Weights of a small mixture-of-experts language model, trained from scratch on English Wikipedia.
Size: 9 layers, width 128.
Experts: 32 SwiGLU neurons an expert, 8 picks a token, a sigmoid router.
Training: a variant of Muon for the experts, 795M tokens, 2897 steps.
Below are experts of layer 3 (counted from 0) of a mixture-of-experts language model. Rows are named router (the router's row for the expert), down (a neuron's output weights, with its number) and show model dimensions 0-127. Each number is 128 + 24 x the weight over its row's rms, rounded and kept within 0 to 255.
After each expert's rows: "comes before" lists some tokens at least twice as common just after its tokens as in all text. This comes from a sample of Wikipedia text that the model never trained on. Tokens count by the router's weight.

# expert 17
router [179  91 144 122 141 169 122 126 101 147 161 122 143  91 109 171 181 129 102  92 103 134 112 141 146 137 113 150 115 118 146 103 123 148 110 136 111 128 144 123 130 100 102 112 173 144 159 161  92 100 145 171 126  97 158 152 148 111 136 111 141 101 143  94 155 120 118  99 155 112 120 131 132 115 102 131 144 141 159 148 133 110 131 156  99 133 152 144 142 157 152 158 140 132 149 145 133 158 146  78  87 133  77 182 135 148 154 106  88 125 135 155 130 188 125 145 142 106 154  96 115  98 121 131 159 151 114 143]
down6 [141 146 185 143 158 117 138 143 159 132 130 176  86  62 142 116 154 158 133 107 144 157 125 117 103  93 158 131 111 104  86 127 132 142 121  83 129 137 143 143 115 142 125 152 108 102  96 115 152 148 138  91 112 109 109 131 127 156 141 116 196 135 142 171 132 107  81 160 117 137 111 136 160 138 109 110 131  93 156 110 164 134 133 112 121 142 120 177 122 139 140  90 122 133 130 118 151 121 129  82 119 134 106 146 139 120  91 110 107 143  98 101 134 169  93 176 138 131 119 141 157 106 175 130 160 115 128 139]
down7 [159 129 174 131 118 117 110 156 144  92 145 122 112  98 152 107 124 117 160 108 103  96  70 122 124 131 144 141 115 123 122 109 146 146 157 124 102 124 125 137  89  73 163  82 111 104 112  71 121 108 137 145  84 119 108 160 132 172 142 117 146 152 125 103 126 136 133 156 163 150 164 105 169 127 135  99 135 121 134 132  95 146 147 136 122 138 105 154 108 132 140 111 122 123 145  87 114  95 102 149 132 127 128 152 122 145 152 148 141 131 147 147 164 127 119 162 117 125 139 204 137 128 188 114 108 159 178 113]
comes before: "1", "0", "2", "9", "3", "5"

# expert 13
router [125 154 129 142 134 117 148 155 122 144 162 147 108 101 123 139 115 142 115  94 113 149 113 150 116 137  81 158  86 116  82 109 112 127 130  93 123  81 101 100 114 158 122 116 154  96 179 116 157 165 145 133 151 137 108 114 133 114 142 112 149  94 113 150 151 138 110 119 155 143 112 122 116  75  96 126  91 144 154 132 134  93 166 119 142  77 119 150 135 161 184 139 133 124 165 106 100 100 171 146 149 135 137 130 123 148 132  96 159 127  89 163 161  94 133 149 155 146  86 143 149 131 126 154 178 129 129 137]
down17 [121 158 180 141 111 129  87 128 134 118 138 104 154 179 113  64 110 124 107 133 147 116 138 139 139 103 124 163 116 117 149 133 118  53 157 122 146 128 137 134  75 144 140 114 138 145 103 110 138 170 113 105 133 117 112 116 120 119 113 171 126 124  87 107 156  93 116 143 139 125  98 124 119  92 155 111 132 152 152 136 170 160  96 153 104 110 123 150 125 109 109 150 115 123 148 178 124 149 113 123 116 104 118 148 156  80 133 111 125 146 141 138 101 146 125 147 145 128 150 131 115  71 128 118  62 148 164 161]
down18 [138 146  81 196 120 104 132 138 132  89 134 124 145 116 112 143 122 114 133 138 129 144 128 131 131  89 122  70 130 108 115 180 159 150 127 154 131 145  93 134 150 128 134 120 136  93 110 107 131 165 111 103 124 164 136  97  80  91 136 109 129 120 114  98 111 102 145 134 106 121 120 141 106  85 160 149 142 122 120 133 167 123 164 156 133  91 161 168 152 162 151 164 100  96 150 169 107 131  92 136 170 121 152 131 121 123 123 104 130 168 138 137 126 133 111 133 148 161 147 117 149 130  97  67 124 139 141  81]
comes before: " the", "0", "9", " a", "s", " his"

# expert 3
router [142 100  99 132 182 148 124 123 161 143 142 106 151 110 146 178 152 115 130 155 117 126 184 139 131 145  91 120 131 107 122 108 142 124 118  97 137 119  85 127 109 103 107  97 142 147 150 172 161 117 150 145 115 147 133 182 137 128 135 150 146 143  99  94 115 147 118 128 125  91 114 157 138 153 146 139  93 137 153 164 140 128 193 131 146 126 147 137 109 153 105 169 138 107 155 153 171 123 122  89  93 128 130 189 156 125 157  99 143 130 105 167 121 103 127 138 155 132  91 119 112  79 130 104 146 151 121 140]
down6 [103 102 127 137 152 145 133 153 128 164 137 142 144 118 115  70 159 132 135  62 145 140 101 141 104 148 144 136 108 127 177 111 131  96 119 197  96 119 118 145  81 111 141 133 115  95 120 115 173 135 121 129 138 126 138  89 131 113 149 163 110 132  70  77  98 120 132 145 148 109 186 126 155 129  95 128 104 136 156 155 146 146  92 171 138 110  97 170 131 158 162 120  87 120 113 158 121 148 117 155 143 133 129 129 122 142 155  77 130 123 150 123 128 145 125 120 130 133 120 124 106 123 142 124 135  84 149 125]
down7 [133 113 164  70 118 125  97 111 122 156 102 142 138 135 109 124 130 124 147 102 134 128 146 138 124 119 144  88 117 153 123 158 151 183 147  78 150 111 114 119 114 124 172 123 110 163 144 157 146 158 106 110 101 113 112 141 137 113 103 134 129 117  98 135 110 100 118 172 133 169 168 152  92 154 144 128 131 133 121 119 111 182 115 116 129 115 149 130 149 134 137 141 144 127 112  58 141 151 148 106 153 147 181 127  88 157  82 162 122 124 159 145  90 145 131  94  78 127 123 166 102 112 121 151 108  92 128 123]
comes before: "1", "2", "0", "9", "3", "8"

# expert 27
router [145 119 128 107 148 115 136  78 124 149 105 103 140 121  95 170 141 152 109 152 149 127  95 156 131 140  98 110 121 167 122 143 111 151 103 153 151 106 179 109 112 196 173  96 126 148 109 120 117 107 130 137  93 104 147 146 160 151 140 143 141 133  99 111 103 144 156 155  83 125 170  98 117 147 110 146 125 114 115 106 138 154 128 130 138 120 108 139 130 145 125 124 114 133 161 140 144 134 152 102 123 128 117 180  94 114 120 148 179 120 136 134 120  68 133 116 146 130 114  54 116 161 123  97 124 127 171 166]
down2 [181 119 117 125 137 109 135 107  85 152 147 138 149 142 150 141 135 127 141 112 100 120 103 180 167 139 123 105 125 122  95 161 135 109 102 134 111 148 110 109 147 121 118 134 123 117 156 148  77 121 135 128 165 132  89 117 121 170 196 131 122 127 114 125 119 118 116 146 121 131  93  94 187 108 128 121 104 124 140  93 127 141 145 120 148 180 169  76  90 117  94 101 116 141 102  95 102 109 131 121 153 182 112 150 112 168 155 146 106 113  98 112 147 116 122  89  96 102 139 134 155 142 129 109 111  91 148 123]
down3 [ 93 119 157 129 162 123 106 152 118 137 189 157 140 119 152 153 127 125 124 157 149 126 123 153 107 113  97  85 103 129 112 141 148 170 134 128 148 113  89 106 118 115 111  76 125  94 110 141 135 116 157 134 122  84 147  79  90 123 149 120 140 151 179 144 115 164 123 122 132 134 119 167 112 147 122 169 136 140 126 148  93 109 134  96 107 163 185 135  93 111  78 114  90 129 131 113  74 128 140 135 138 169 129 169 156 147 133 142 160 114 114 131 114 145 124 155 128 141 118 122 131 113 152 123 177 154 104 108]
comes before: "1", "2", "9", "3", "at", "o"

# expert 0
router [101 114 143 176 113 126 144 158  83 133 153 155 135 104 104 114 138 162 116  82  57 154 137 102 113 153  94 162 133  62 114 149 130 151 147 112 139 123 152 142 176 128 119 149 162 142 133 160 123 135 132 136 122 114 115 142  99 147  78 102 124 124 127  97 155 137 149 125 124 101 111 119 111 118  83 110 183 151 178 119 127 128 150 119 117 127 150 130 138 141 157 140 138 161 122 119 148 120 148 120  65 141 104 121 160 129 133 122 112 139 154 138 152 180 108 132 120 122 111 174  89  97 128 133 124  97 127 123]
down2 [130 162 153 149 158  96 132 144 111 145 112 131 158 137 149 120  94 139 129 139 118 157  82 116 133  92 146 133  76 110 161  87  91  76 151 116  84 122 134 112 160 110 105 130 121 128 120 130  77 111 135 107 128 133 120 111 125 184 126 148 139  93 175 131  93 117 114 144 105 102 129 125 117 138 124 147 115 137 182 127 135 149 106 148  92 139 138 118 138 137 163 128 133 107 112 128 129 131 135 179 139 105 112 140 186 133 216 126 113 113  98 161 117 125 127 110 113 141 110 151  89  93 112 107 112 137 143 115]
down3 [148 125 134 154 162 132 124  67 134  96 143 148  80 118 110 112 120 104 112 143 104 114 167 138 120 115 100 150 123 160  99 130  97  95 115 125 147 149 160 168 152 149 117 119 158 137 103  65 107 144  93 119 141 109 166 128  82 141 117 123 137 139 116 118 131 145 137 137 114  99 133  82 114 127 135 155 139 120 123 141 107 123  98 160 151 140 116 142 145  76 143 132 129 128 168 128 150 159 165 144 164 158 124 134 107 170 105 143 204 146 162 129 169 101 169 129 136 123  98 124 110 100 122 146 130 150 162 126]
comes before: "0", "9", "8", "5", "7", "6"

# expert 11
router [126 101 111 136 127 117 110 123 169 133 153 171 114  93 110 110 166 155  97 109 108 159 119 145 127 133  83 124 118 117  96 125 130 122 151 153 133 105 123 147 126 149 104 129 141 165 144 128 140 131 172 133 129 181  91 126 142 162 148 136 135 143 124 131 141 164 128 132 116 138 153  99 147 109 137 117  77  77 172  84 134  99 133 135 119  99 122 140 142 194 187 154 115 102  84 146 107 121 135 115 109 170 105 188 117 163 144 114 126 128 110 137 124  92  87  94 127 103 118 105  97 151 139 135 128 151 109 139]
down6 [121 141 121 153 131  98  84 151 150 136 170  89 101 114 104 132 145 134 149 132 163 122  72 167 123 190 107 184  96  90 138 148 164  87 127 167 116 119 129 146 106 168 121  99 155 113 149 117 119 151 127 152 117  98  99  98 148 156 139 114 136 134 130 121  97 121 117 101  87 143 113 113 143 146  84 131 143 120 124 155  97 152 154 150 162 132 114  93 158 104 103 190 133 119 134  90 147 136 146 105 134  88 121 142 137  97 144 140 135 109 114 128 130 163 150 131  90 141 151 156 119 136 113 133 117 111 120 147]
down7 [119 136 102 155 159 135 111 132 140 171 124 132 127  75 148 107 133 107 144 156 108  81 155 155 107 130 134 150 142 171 163 100 144 138 151 117 147 138 175 101 117 171 160 127 159 107 136 113 133 123 111 117  94 135 106 137 115 123 118 116  97 183 114  97  73 158 134 142  98 125 146  85  75 149 124 141  84 103 151 121 129 131 111 114 118 120 120 113 128 129  98 146 149 134 127 134 125 140 123 163 150 131 106 144 185 115 120 114 167 165 120 111 133 183 119 118  69 147 104 107 119  91 109 107 139 157 115 147]
comes before: "0", "9", "8", "5", "7", "6"

# expert 18
router [112 109 139 129  84 101 158 100 136 136 114 146 131 127 151  90 101 121 114 151 144 128 154 103 130 116 152 119 142 142 111 150 137 136 105 137 154 173 147 151 146 102  87 130  96 129  69 120 150 127 132  97 132 136 122 138 144 143 140 109 137 125 119  86 100 117 124 136  36 142  93 163 156 146 108 145 144 143 123  78 124 164 133  97 112  98  99 107 145 118  72  64 125 119 102  88 128 155  83 120 138 115 138 140 124  98 116 140 137 136 135 148 139 114 119 111 118 151 111 162 124 129 145 156 107  96  87 162]
down3 [140  82  97 111 157 116 132 137 151 124 145 121 113 130 154 145 106 146 113 142 101 176 142 110 124 124 111 124  89 120  94 108 153 118 144 185 117  96 160 134 122 137 132 119 154 116  91 105 123 158 130 133 144 153 140 116 147 109 173 119 113 126 152 183 162 155 122 151 152 153 179 107 134 124  84 169 112 136 128 141  99 128 130 144 104 141 121 182 137 142 119 164  96 169  94 150  99  93 106 164 161 137 115  82 127 144 127 138 168 111 155 133 132 121 137 142  88 109 163 150 150 141 152 158 112 164 151 149]
down4 [131  94 138 103 175 153 113 153 121 169 161 139 102 145 115 152 105 105 169 107  80 144 158 162 101 169 152 149 157 139 120 125 124 117 178 131 137 148 123 164 138 135 117 149 146 133 120 132  90 172 129  96 148 149 127  90 162 105 126 161 111  79 157 126 123 147 169 133 154 145 120 118  99 113 134 140 143 113 151 133 130 118 117 128 143  90 164 149 131 105 155 112 127 158 161  87 171 100  86 110 146 105 137 133 108 143 107 106  97  98 117 153 168 131 138 132 152 136 118  85 121 133 136 161 135  86 142  96]
comes before: " ", "\n", " The", " \"", " In", " He"

# expert 25
router [171  96 158 157 133 168 144 122  89 125 139 134 117  97 164 132 176  95 114 121 100  95 142 110 162 146 107 112 122 129 156 113 133 151 115 130 121 125 123 144 146 109  74 124 125 133 153 146 121 117 138 152 115  94 150  94 159  93 155 121 115 101 170 103 116 120 127 107 139 156 157 171 146 113 132 121 150 127 120 149 120 113  80 168  48 150 125 115 132 127 111 161 113 165 105 118  94 128 143 119  80 169 122 155 152 127 158 119  83 121 154 125 137 146 111 171 110 103 141 117 145 130 140 157 118 151 100 107]
down2 [ 86 134 157 102 121 116 140 129 137 142 121 153 139 141 117 161 136 126 101 147 127  92 109 133 127 148 115 113 139 196 141 106  79 149 127 103 134 109 121 102 142 108 140 133 159 139 123 106 102 127 162 124 157  83 144 108  98 141 132 132 133 167 115 153 117 103  97 145 127 141 156 104 146 178 112  91 131 112 102 137  90 174 151 132 119  93 146  70  95  94 122 105 176 154 115 120  93 112 183 143 129 148 131 104  93 121 124 153 108  74 130 114 147 102 169 135 125 164 111 134 121 153 151 100 111 126  99 114]
down3 [124 123  92  85 151 158 115 128 173 146 122 124 131 119 102 153 105 117 141 143 168  95 129  93 145 171 153 115 152 112 103 131 174 101 142 128 119 124  99 121 125 183 157 144 134 117 109 117 133 155 103 125 109 145 137  92 154 148 147 132 105 165 111 127 147  97 128 113  92 142 114 148 139 121 136 152 111  94 111 186 118 102 108 135 151 146 152 124 134 118 126 109 109 116  91 115 111 108  62 129 126 117 136 163 113 121 103 142 131 154 153 124 102 146  94 169 126 179 142  75 145  66  96 135 127 144 144  97]
comes before: "1", "2", "0", "5", "3", "4"

# expert 23
router [143 107 177 117 107 142 129 127 111 114 129 139 168 163 126 104 112 117 148 173 113 139 172 167 110 135 120 111 115 172 149 104 107 146 174 131 109 129 121  88 138 142 114 123 146 125 124  74 111 169  98 108 119 152 155 135 128 101 179 133 191  98 143 128 119 113 145 109 124 168 130 113 120 122 111 159 171 130  94 133 120 110  76 123 114 163 135 115 100 126 133 135 153 155 147 128  93 142 158 136 100 158 112  70 154 176 110 111 112 114 155 130 113 136 161 139 158 134 175 142 142 134 162 126 116 129 115 144]
down2 [153 127 123 120 131 133 126 114 128 113 105 158 111 167 151 113 140 146 148  69 150 118 138 123 124 109 168 153 157 160 104 143 139  88  96 120 136  97 145 121 126 144 118 143 112 143 157 119  75  85 104 113 135 119 124 153 146 157 135 126 129 174 148 187 128 110 111 138 159 153  97 148 133 105 113 141 127 116 158 106 164 182 119 146 113 119 127  75 106 122 143 111 112 115 158 125 102 118 137 142 108  84 154 157 155  69 110 135 115 113 105  98 136 136 150 108  89 100 118 140 145  97 100 174  77 134 145 147]
down3 [112  93 140 126 143 120  91 121 120 145 173 171  91 131 171 121 130  87 149 109 155 127 105 108 134 135 154 131 121 108 119 111 141 104  96 130 167 136 138 156 112 143 126 113 139 129 154 116 151 121 150 150 106 127  95 106  97 156 109 128 128 150 106 160 131 112 103 102 161  95  79  99 131 156 126  93 129 113 135 122 142 122 158 132 148 150 156  94 125 171  95 135  97 130  78 129 100 144 154 108  82  75 103  84 105 107 120 129 128 124 148 109 167  92  93  89 121  98  89 113 113 114  97 107 118 154 107 160]
comes before: ",", " of", " in", " to", " and", ")"

# expert 15
router [102  83 128 137 122  93 152 130 135 124 185 140 156 126 106 163 135 118 131 113 107  83 130 115 125 146 159 115 144 128 132 109 145 122 132 156  98  87 197 108 113  99 127 117  80 131 144 142 124 126 137 160 122 139 145 154 146 147 166 121 154  99 152 133 123 132 133  98 117 127 162 126 128 122  96 114 127 164 144  95 109 130 122  99 155 134 113 134 134 109  54 115 133 123 172 103 119 156  98  89 177 131  99 117 121 168 155 145 204 125 105 136 143 126 133 118 141 142 144 113 122 125 110 119 120 179  94 156]
down3 [101 154 167 123 131  96 157 126 146 107 162 110 153 147 125 123 112  98 147 139 123 154 170 148  97 170 151 151 115 145 144 125 135 103 126 122 169 131 165 150 137 121 106 113 103 182 139 117 109  96 132 155 107 140 137 122 116 143 109 102 122  95 147 151 106 165  82 150  80 131 142 121 114 133 104 124  86 149 138 111 106 126 152 118 141 136 156 159  96 109  83 106 117 143 152 137 200  88 123 163 141 139 137 139 129 107 147 133 141  66 158 129  95 123 149 120 123 143 153 188 124 165 138 142 128 159 120 128]
down4 [116 137 148 111 152 107 162 126  91 153 130 184  83 135 142 122 116  94  88 147 118 127 133 128 117 146 164 108 147 135  81 133 111 127 130 138 113 131 102 168 117 147 127  92 160 135 148 113 149 178 152  90 117  91 176 103 124  98 132 131  82 143  83 123 125 107 145  96 125 135 107 130 126 134  97  93 130 117 139 118 117 114 101 152 169 130 154  93 127  76 150 125 137 138 112 161  95 155 157 138 140 103 113  97 118  99 112 129 104 187 158 144 125  80 131 142 141  94 149 114 123 116 162 147 111  95 100 120]
comes before: "1", "2", " the", " he", " The", " which"

# expert 29
router [141 142  93 134 150 138 132 145 147 113 105 107 176 163 137  86 103 111 120  90 133  98 111 152 151 150 131 119 122 129 173 128 139 139 161  94 115  86 121 126 155 134 145 114 119 156 145 141 123 138 140 155 150 139 130 124 126 112 121 129  89 134 153 159 102 135 133 100 105 133 138  80 118 155 178 121 128 143 151 157 122 107 144 118 134 118 114 129  89 139 189 147 117 111 143 123 143  94  59 165 138 115 126 194 136 126 141 126  70 143 135 121 164 154 148 141  96 105 157  82 174 114 132 144 103 163 120 118]
down13 [132 142 110 128 129 108  83 109 177 111 124 143  82 119 158 152 123 147 128 180 149 169 149 165 109 156 192 155 121 104 115 161 122 117 123 148 123 148 129 145  83 102 141 129 156 114 126 172 113 137 139  70 109  88 137 119 159 136 147 113 158 108 128 160 118 112  92 149 116 130  75 129 122 141 143  96 132 109 101 112 122 113 129 122 162 129 122 116 149 126  96  88 145 177 154  96 133 100 114 156 115  90 167 123 103 127 123  92 135 113 124 140 137 164  91 119 102  88 121 111 132 111 167 121 125 126 117 113]
down14 [194 152 147 126 143 116 110 107 107 125 122 139  94 161 128 137 150 156 132 156 152 128 101  91 134 129 135 143 113 115 114  91 143  86 134  98 120 103 126 171  93 136 119 111 139 124 119 162 125 127 166 160 125 148 106 130 106 152 129 137  77 169  96 111 167  89 117 137 125  97 127 114  81 111  95  90 148 107 126 110 149 128  96 146 121 110 145 151 124 105 180 149 155 130  77 190 120 151 134  87  73 108 143 105 146 121 113 138 150 114 129 161 127 130 129 134 154 126 126 147 134 151 137 174 154  96 141 117]
comes before: "\n", "-", "|", "s", "==", " The"

# expert 19
router [129 146 159 146 125 102 125 122 102 107 130 118 115 139 134 111 114 124 118 118 121 103 142 120 131 115 130 158  90 130 146 146 113 141 115 129 132  89 111 132 134 190 126  96 107 120 141 119 127 141 108 117 126 123  78 119 165 126 166 121 116 100 109 125 124 110  91 123 192 135 123 131 136  96 135 160 108 134 138 161 106 125 152  98 133  85 118 130 147 125 144 102 114 165 105 115 110  99 211 138 160 138 163 122 117 130 128 117 120 146  90 113 172 163  68 201 118 142  78  99 143 146 120 150 144 154 144  91]
down2 [ 98 135 129 183  95 101 119 155 128  95 173 137 134 124 107 111 169 103  72 131 131 137 155 144 141 150 191 133 109  78  81 119 143 144 107 163 140 159 106 110 133 116 144 142 126 145 124  98 129 151 104 105 114 122 154 120 109 158 107 100 128 139 149  90 135 139 147 140 145 124  97 167  97 124  94 147  92 130 163 114 133 154 167 134 107 139 127 135 106 117 109 101 123  82 147 141 117 182 118 110 132 129 137 116 129 102 104 121 119 145 154 132 114 152 123 140 119  64 147 122 146 116 161  82 106  92 110 143]
down3 [115 163 103 169 125 159 164  77 110  89 169 114 122 157 122  93 104 140 131 108 128  95 155 115 118 138 154  78  93 135 153 155 136 114 144 102 126 108 115 124 105 131 111 119 109  91 168  93 153  94  92 117 124 116 158  93 139 104 120 132 131 123 130 132  95 165 135 108 139 145 105 144 161 130 138 137 116 135 145 150 110 123 113  95 127 105 137  95 103 152 114 145 136 102  98 123 106 136 104 104 135 119  59 132  58 119 130 113 111 107 130 147 113 114 103 149 108 103  68 116 155 150 135 110 122 125 130  74]
comes before: "-", " the", "|", "==", "The", "==="

# expert 1
router [100 119 139  96 129 197 126 150 150 122 144 119 132 136 130 142 130 132 167 154 114 104 129 113 132 117 128 128 126 128 117 152 154 107 117 164 132 133 149 116 138 114 125 144 151 109 137 151 137 133 116 166 139 103 120  60 157 117  83 127 101 101 170 166 138 101  97 103 166 108 104 139  84 155 101 112 157 151 150  88 105 202 125 167 124 107 142  97  90 129 111 158 105 138 111  95 128 109 152  87 141 104 130 124 130 139 111  78 103 143 104  92 103 107 122 110  93 122 106 151  93 109 140 126 156 135 122 136]
down18 [145 175 107 150 109  55 130  86 123 117 145 144  83  69 148 133 105 139 109 123 129 120 149 115 131 132 133  69 108 145 154 166 135 126 116 122 168 117 159 133  91 132 119 114  86 172 126  58 104 130 164 133  87 141 148 136  85 125 103 136 124 133 145 104 110 108 134 152 102 120 116 100 103 121 148 138 122 111 147 125 138 113  98 151 112  90 129  90 149 128 131 148 160 107 136 135 120 114 171 114 111 140 104 151 129 147 140 151 137 156 124  94 129 129 166 116  97 142 153 121 163 136 159 129 135  82 145 115]
down19 [ 89 127 117 113 131  61 130 100 115 100 147 126 128 108 177 121 175 163 105 120 105 109 128 125 106 152 155 130 131 107 152 156 128 117 103 160 154 139 143 139 124 113 107 122 169 146 114 118 130 134 116 122 151 112 144 133 117 155 128 119 125 177 118 119 120 129 137 137 120 132 145 128 155  71  98 151  97  84 133 110 123 144 115 169  93  93 116  92 123 144 189 151 139 146 132 141 159 155 154 162 130 141 123 146  96 141 131  72 155 115 140 129 145 135 139 174 114 122 184 117 150 168 107  76 101  99 108 128]
comes before: " |", "-", " (", ")", "–", ";"

# expert 21
router [159 169 159  99 122 117 129 134 112 142 117 147  97 154 133  88  83 146 140 132 122 164 151 137  94 130 121 123 133 172  92 163 150 157 114  98 123 150 134 126 130 122 106 114 147 151  83 142 123  79 116  87 116 106 118 119 144 111  89 134 163 117 115 101 134 134 125 137 118 144 112 117 145 142 121 166 122  81 141 137 107  90 136 134  90 121 186 120 145 131 113  99 104 117 114 135 142  97 126 174 154 107 148 123  90 105  97 102 121 137 168  99 144 110 135 109  67 134 188 149 100 132 137 112 135 122  74 121]
down2 [121 119 134  98 158 149 115 122 130 130 153  89 135 131 164 111 146 161  87 151  98  60  93 163 114 125 109 117 120 125  95  95  93 150 152 149 184 120  65 165 154 128 129 126  94 107 148 137 147 135 158 145 133 155 141 181 109 154 121 152 122 123 146 177 134 109 127 118 140 133 155 168  95  97 115 127 105 111 141 141 121 103 155 147 140 166 118 134 123 121 135 125 108 123 121 136 156 141 130 139 103 140 159 116 139 154 115 114 110 120 151 135 117 116  90  91 132  64  95  88 172 154 116 142 122 109 117 122]
down3 [168 100 173 118 154 162 113 134 156 146  80 142 141 127 121 131 124 193 142  91 150  94 112 138 102  90  99 160 102  83 122 152 157 108 111 130  88 121 130 107 126 142 119 124 147 142 102 155 135 117 111 106 133  92 124  99 117 103 164 190 103 110  91 149  92 123 108 154  98 140 129 112 137 143 139 122 130  93 126 117 101 126  99 133 156 158 119 125 116 122 147 136 121 129 178  95 128 145 161  94 133 129 131 154 170 122 120 161 162 129 132  97 157 117 137 170 179 133  96 110 135 121 110 126 131 125 155 163]
comes before: " ", "\n", "-", "|", " The", " —"

# expert 20
router [142  75 135  90 117 134  85 159 145  80 136 140 128 141 139 135 111 125 151 151 111 149 160 143 132 132 181 140 136 145  92  59 131 160 127 155 140 102  93 155 128 125  90 173 128 139 162  90 135 169 125 103 126 151 126 155 137 103 112 129 138 114 146 119 113 146 109 135 153 111 118  81 148 168 150 121 171 121  93 136 136 124 123 103 144 142  92 146 129 164 115 138 131 130 115 129 138 124  95 126 106 163 168  72 126 163  83 128 100 131 110 175 135 154 174 118 156 125 100 113 141 124 135 125 115 151 140 129]
down2 [113 131 147 130 122 137 126  99 114 111 119 143 126  96  86 173  92 187 126 132 164 148 140 142 104 139 115 108 132  77 102 108  96 108  99 118  70 148 102 150 100 149 109 106 130 155 118 110 147 140 156 160 109 108 130 143 146 146 133 139 127 120 139 125 104 104 177 181 137 145 144 118 133 144 117 137 133 132 131 143 139 154 166 127 121 120 144 121 148  92 146 155 166 124 112 127 164 128 133 110 127 147 137 152 140 137 135 180 171 132 121 186 141  90  83 179 123 171 132  84 109 142 156 160  98 118 109 142]
down3 [117 169 122 105 145 127 128 115 144 124 147 146 113  78 126 132  82 144 133 175 141 112  95 121 127 107 141 119 124 120 121 127 109 121 105 139 127 165 157 102 126 121 134  70 144 127 140 121 113 118 138 115 161 142 165 134 134 134 124 144  90 122 108 154 195 125 148 134 132 134 141 106 150 119 128 132 111 119 108 162 124 137 131 176 117 148 140 122 141 141  73 104 170 118 114 113 129 106 126 114 157 112 140 168 165  98  96 160  91 163 113 140 153 141  83 176 102  86 134  89 176 122 172 163 173 123  93 121]
comes before: ",", " of", "==", " in", " and", " to"

# expert 31
router [130 127 127 131 120 108 164 104 120 140 120 151  73 120 120 110 131 153 108 137  97 133 160 109 135 116 115 119 146 139 111 142 135 133 127 117 122 161 138 170 142 122 110 131 101 124  74 128 134 100 115 106 108  82 115 153 145 130 132  88 146 126 138 107 121 101 133 133  74 166 105 122 161 162 108 155 131 146 156 101 143 135 127 100 117 129  87  97 158 127  59  47 104 131 111  90  98 153  99 127 194 112 134 115 108 106 125 138 151 133 145 126 124  90 138 124 115 162 118 159 114 141 138 138  83 104  88 140]
down14 [106  77 137 155 103 134 128 103 144 120 147 161 164 119 153 129 104 119 133  91 111 107 132 182 122 118 166 140 114 116 130 137 135 119 128 132 130 141  89 157 105 146 135 145 123 110 135 132 141 160 154 117 158 140 155 155 111 135 122 101 132 123 156 100 130 136 157 103 163 135 133 138 159 131  59 121 136 110 107 120 113 132 145 161 156 125 122 170 129 146 189 167 114 125 119 155 147 157 115 125  62 115 134 137 120 174 138 139  88 132 143 130 162 113 135 106 137  87  99 105 135 198 108 151 156  94 169 132]
down15 [ 95 111  94 108 119  81 163 133 134 144 165 130 109 138 161 124 125 112 148 131 116 130  84  88 110 138 147 145 123 150 151 125 121 103 178 136 136 112 146 133 130 123 106 100 130 152 123 146 158 137 151 118 163 118 200 128 125 139 135 182 103 134 135 105 128 108 140 140 131 143 133 164 145 139 148 165 172 151 116 113 134 134 143  89 121 115 106  85 151 137 114  75 146 130 116 115 151 186 130 165 127 162 108 139 115 161 141 124 138 142 105 118 111 124 130  95 162  75 125 206 100 125 122 154 134 120 102 119]
comes before: " ", " \"", " be", " he", " —", " which"

# expert 8
router [122 162 108 153 106 133 123 117 157 106 105 105 212 144 140  91  97  87 137  95 129 116 119 122 144 126 150 137 135 134 144 122 141 128 117 112 111 113 125  90 145 143 179 104 116 160 128 183 119 170 130 149 157 130 110 157 131 114 103 141  82 109 129 123 117 138 113 123 118 138 144 113 148 117 181 126 140 168 124 131 108 120 145 116 121 121 131 133  78 135 172 152 123 107 126 140 143 103 106 136 130 137 132 199 140 142 132 126  88 149  90 114 168 178 145 136 125 127 129  68 170 116 144 138 119 157 164 142]
down2 [146 103  92 112 116  96 110 158 127  60 144 163 138 106 116 125 112 125 102 125 118 127 129 125 119 104 119  70 133 113 135 177 124 131 122 113 169 142 113  69  89 102 107 105 134 154 134  84 104 122 168 159  95 121 164  99 120 128 110 130 127 115 150 129 138 140 124 117  90 131 118 130 132 109  98  91 159 135 147 125 126 149 116 117 141 120 147 135 140 113  93 110 136 115 107 137 122 188 136 121 138 115 124 175 139  89 152 137 130 179 131 137 118 143 114 112 121 132 129 199 197 149 115 126  92 159 134 132]
down3 [125 135  66 120  98 127 163  95 146 150 140 100 161 120 110 102 143  93 125 118  94 111 134 141 123 102 117 129 149 109 135 124 110 140 123 135  93 118 143 106 100 111  97 114 141 164  96 183 146 133 157 115 113 156 108  88 127 131  96 127 142 134 109 146 153 118 123 102 150 128 141 186  81 122 135 154  94  82 104 125 117 171 113  88 124 150 144 115 109 102 116 126  91 128 143 144 134 167 133 144 137 141 158  86  98 124 131  99 130 117 149  78 145 101 128 121 163 103 136  56 157 109 132 116 110 121 168 132]
comes before: "\n", "1", "2", "|", "-", "9"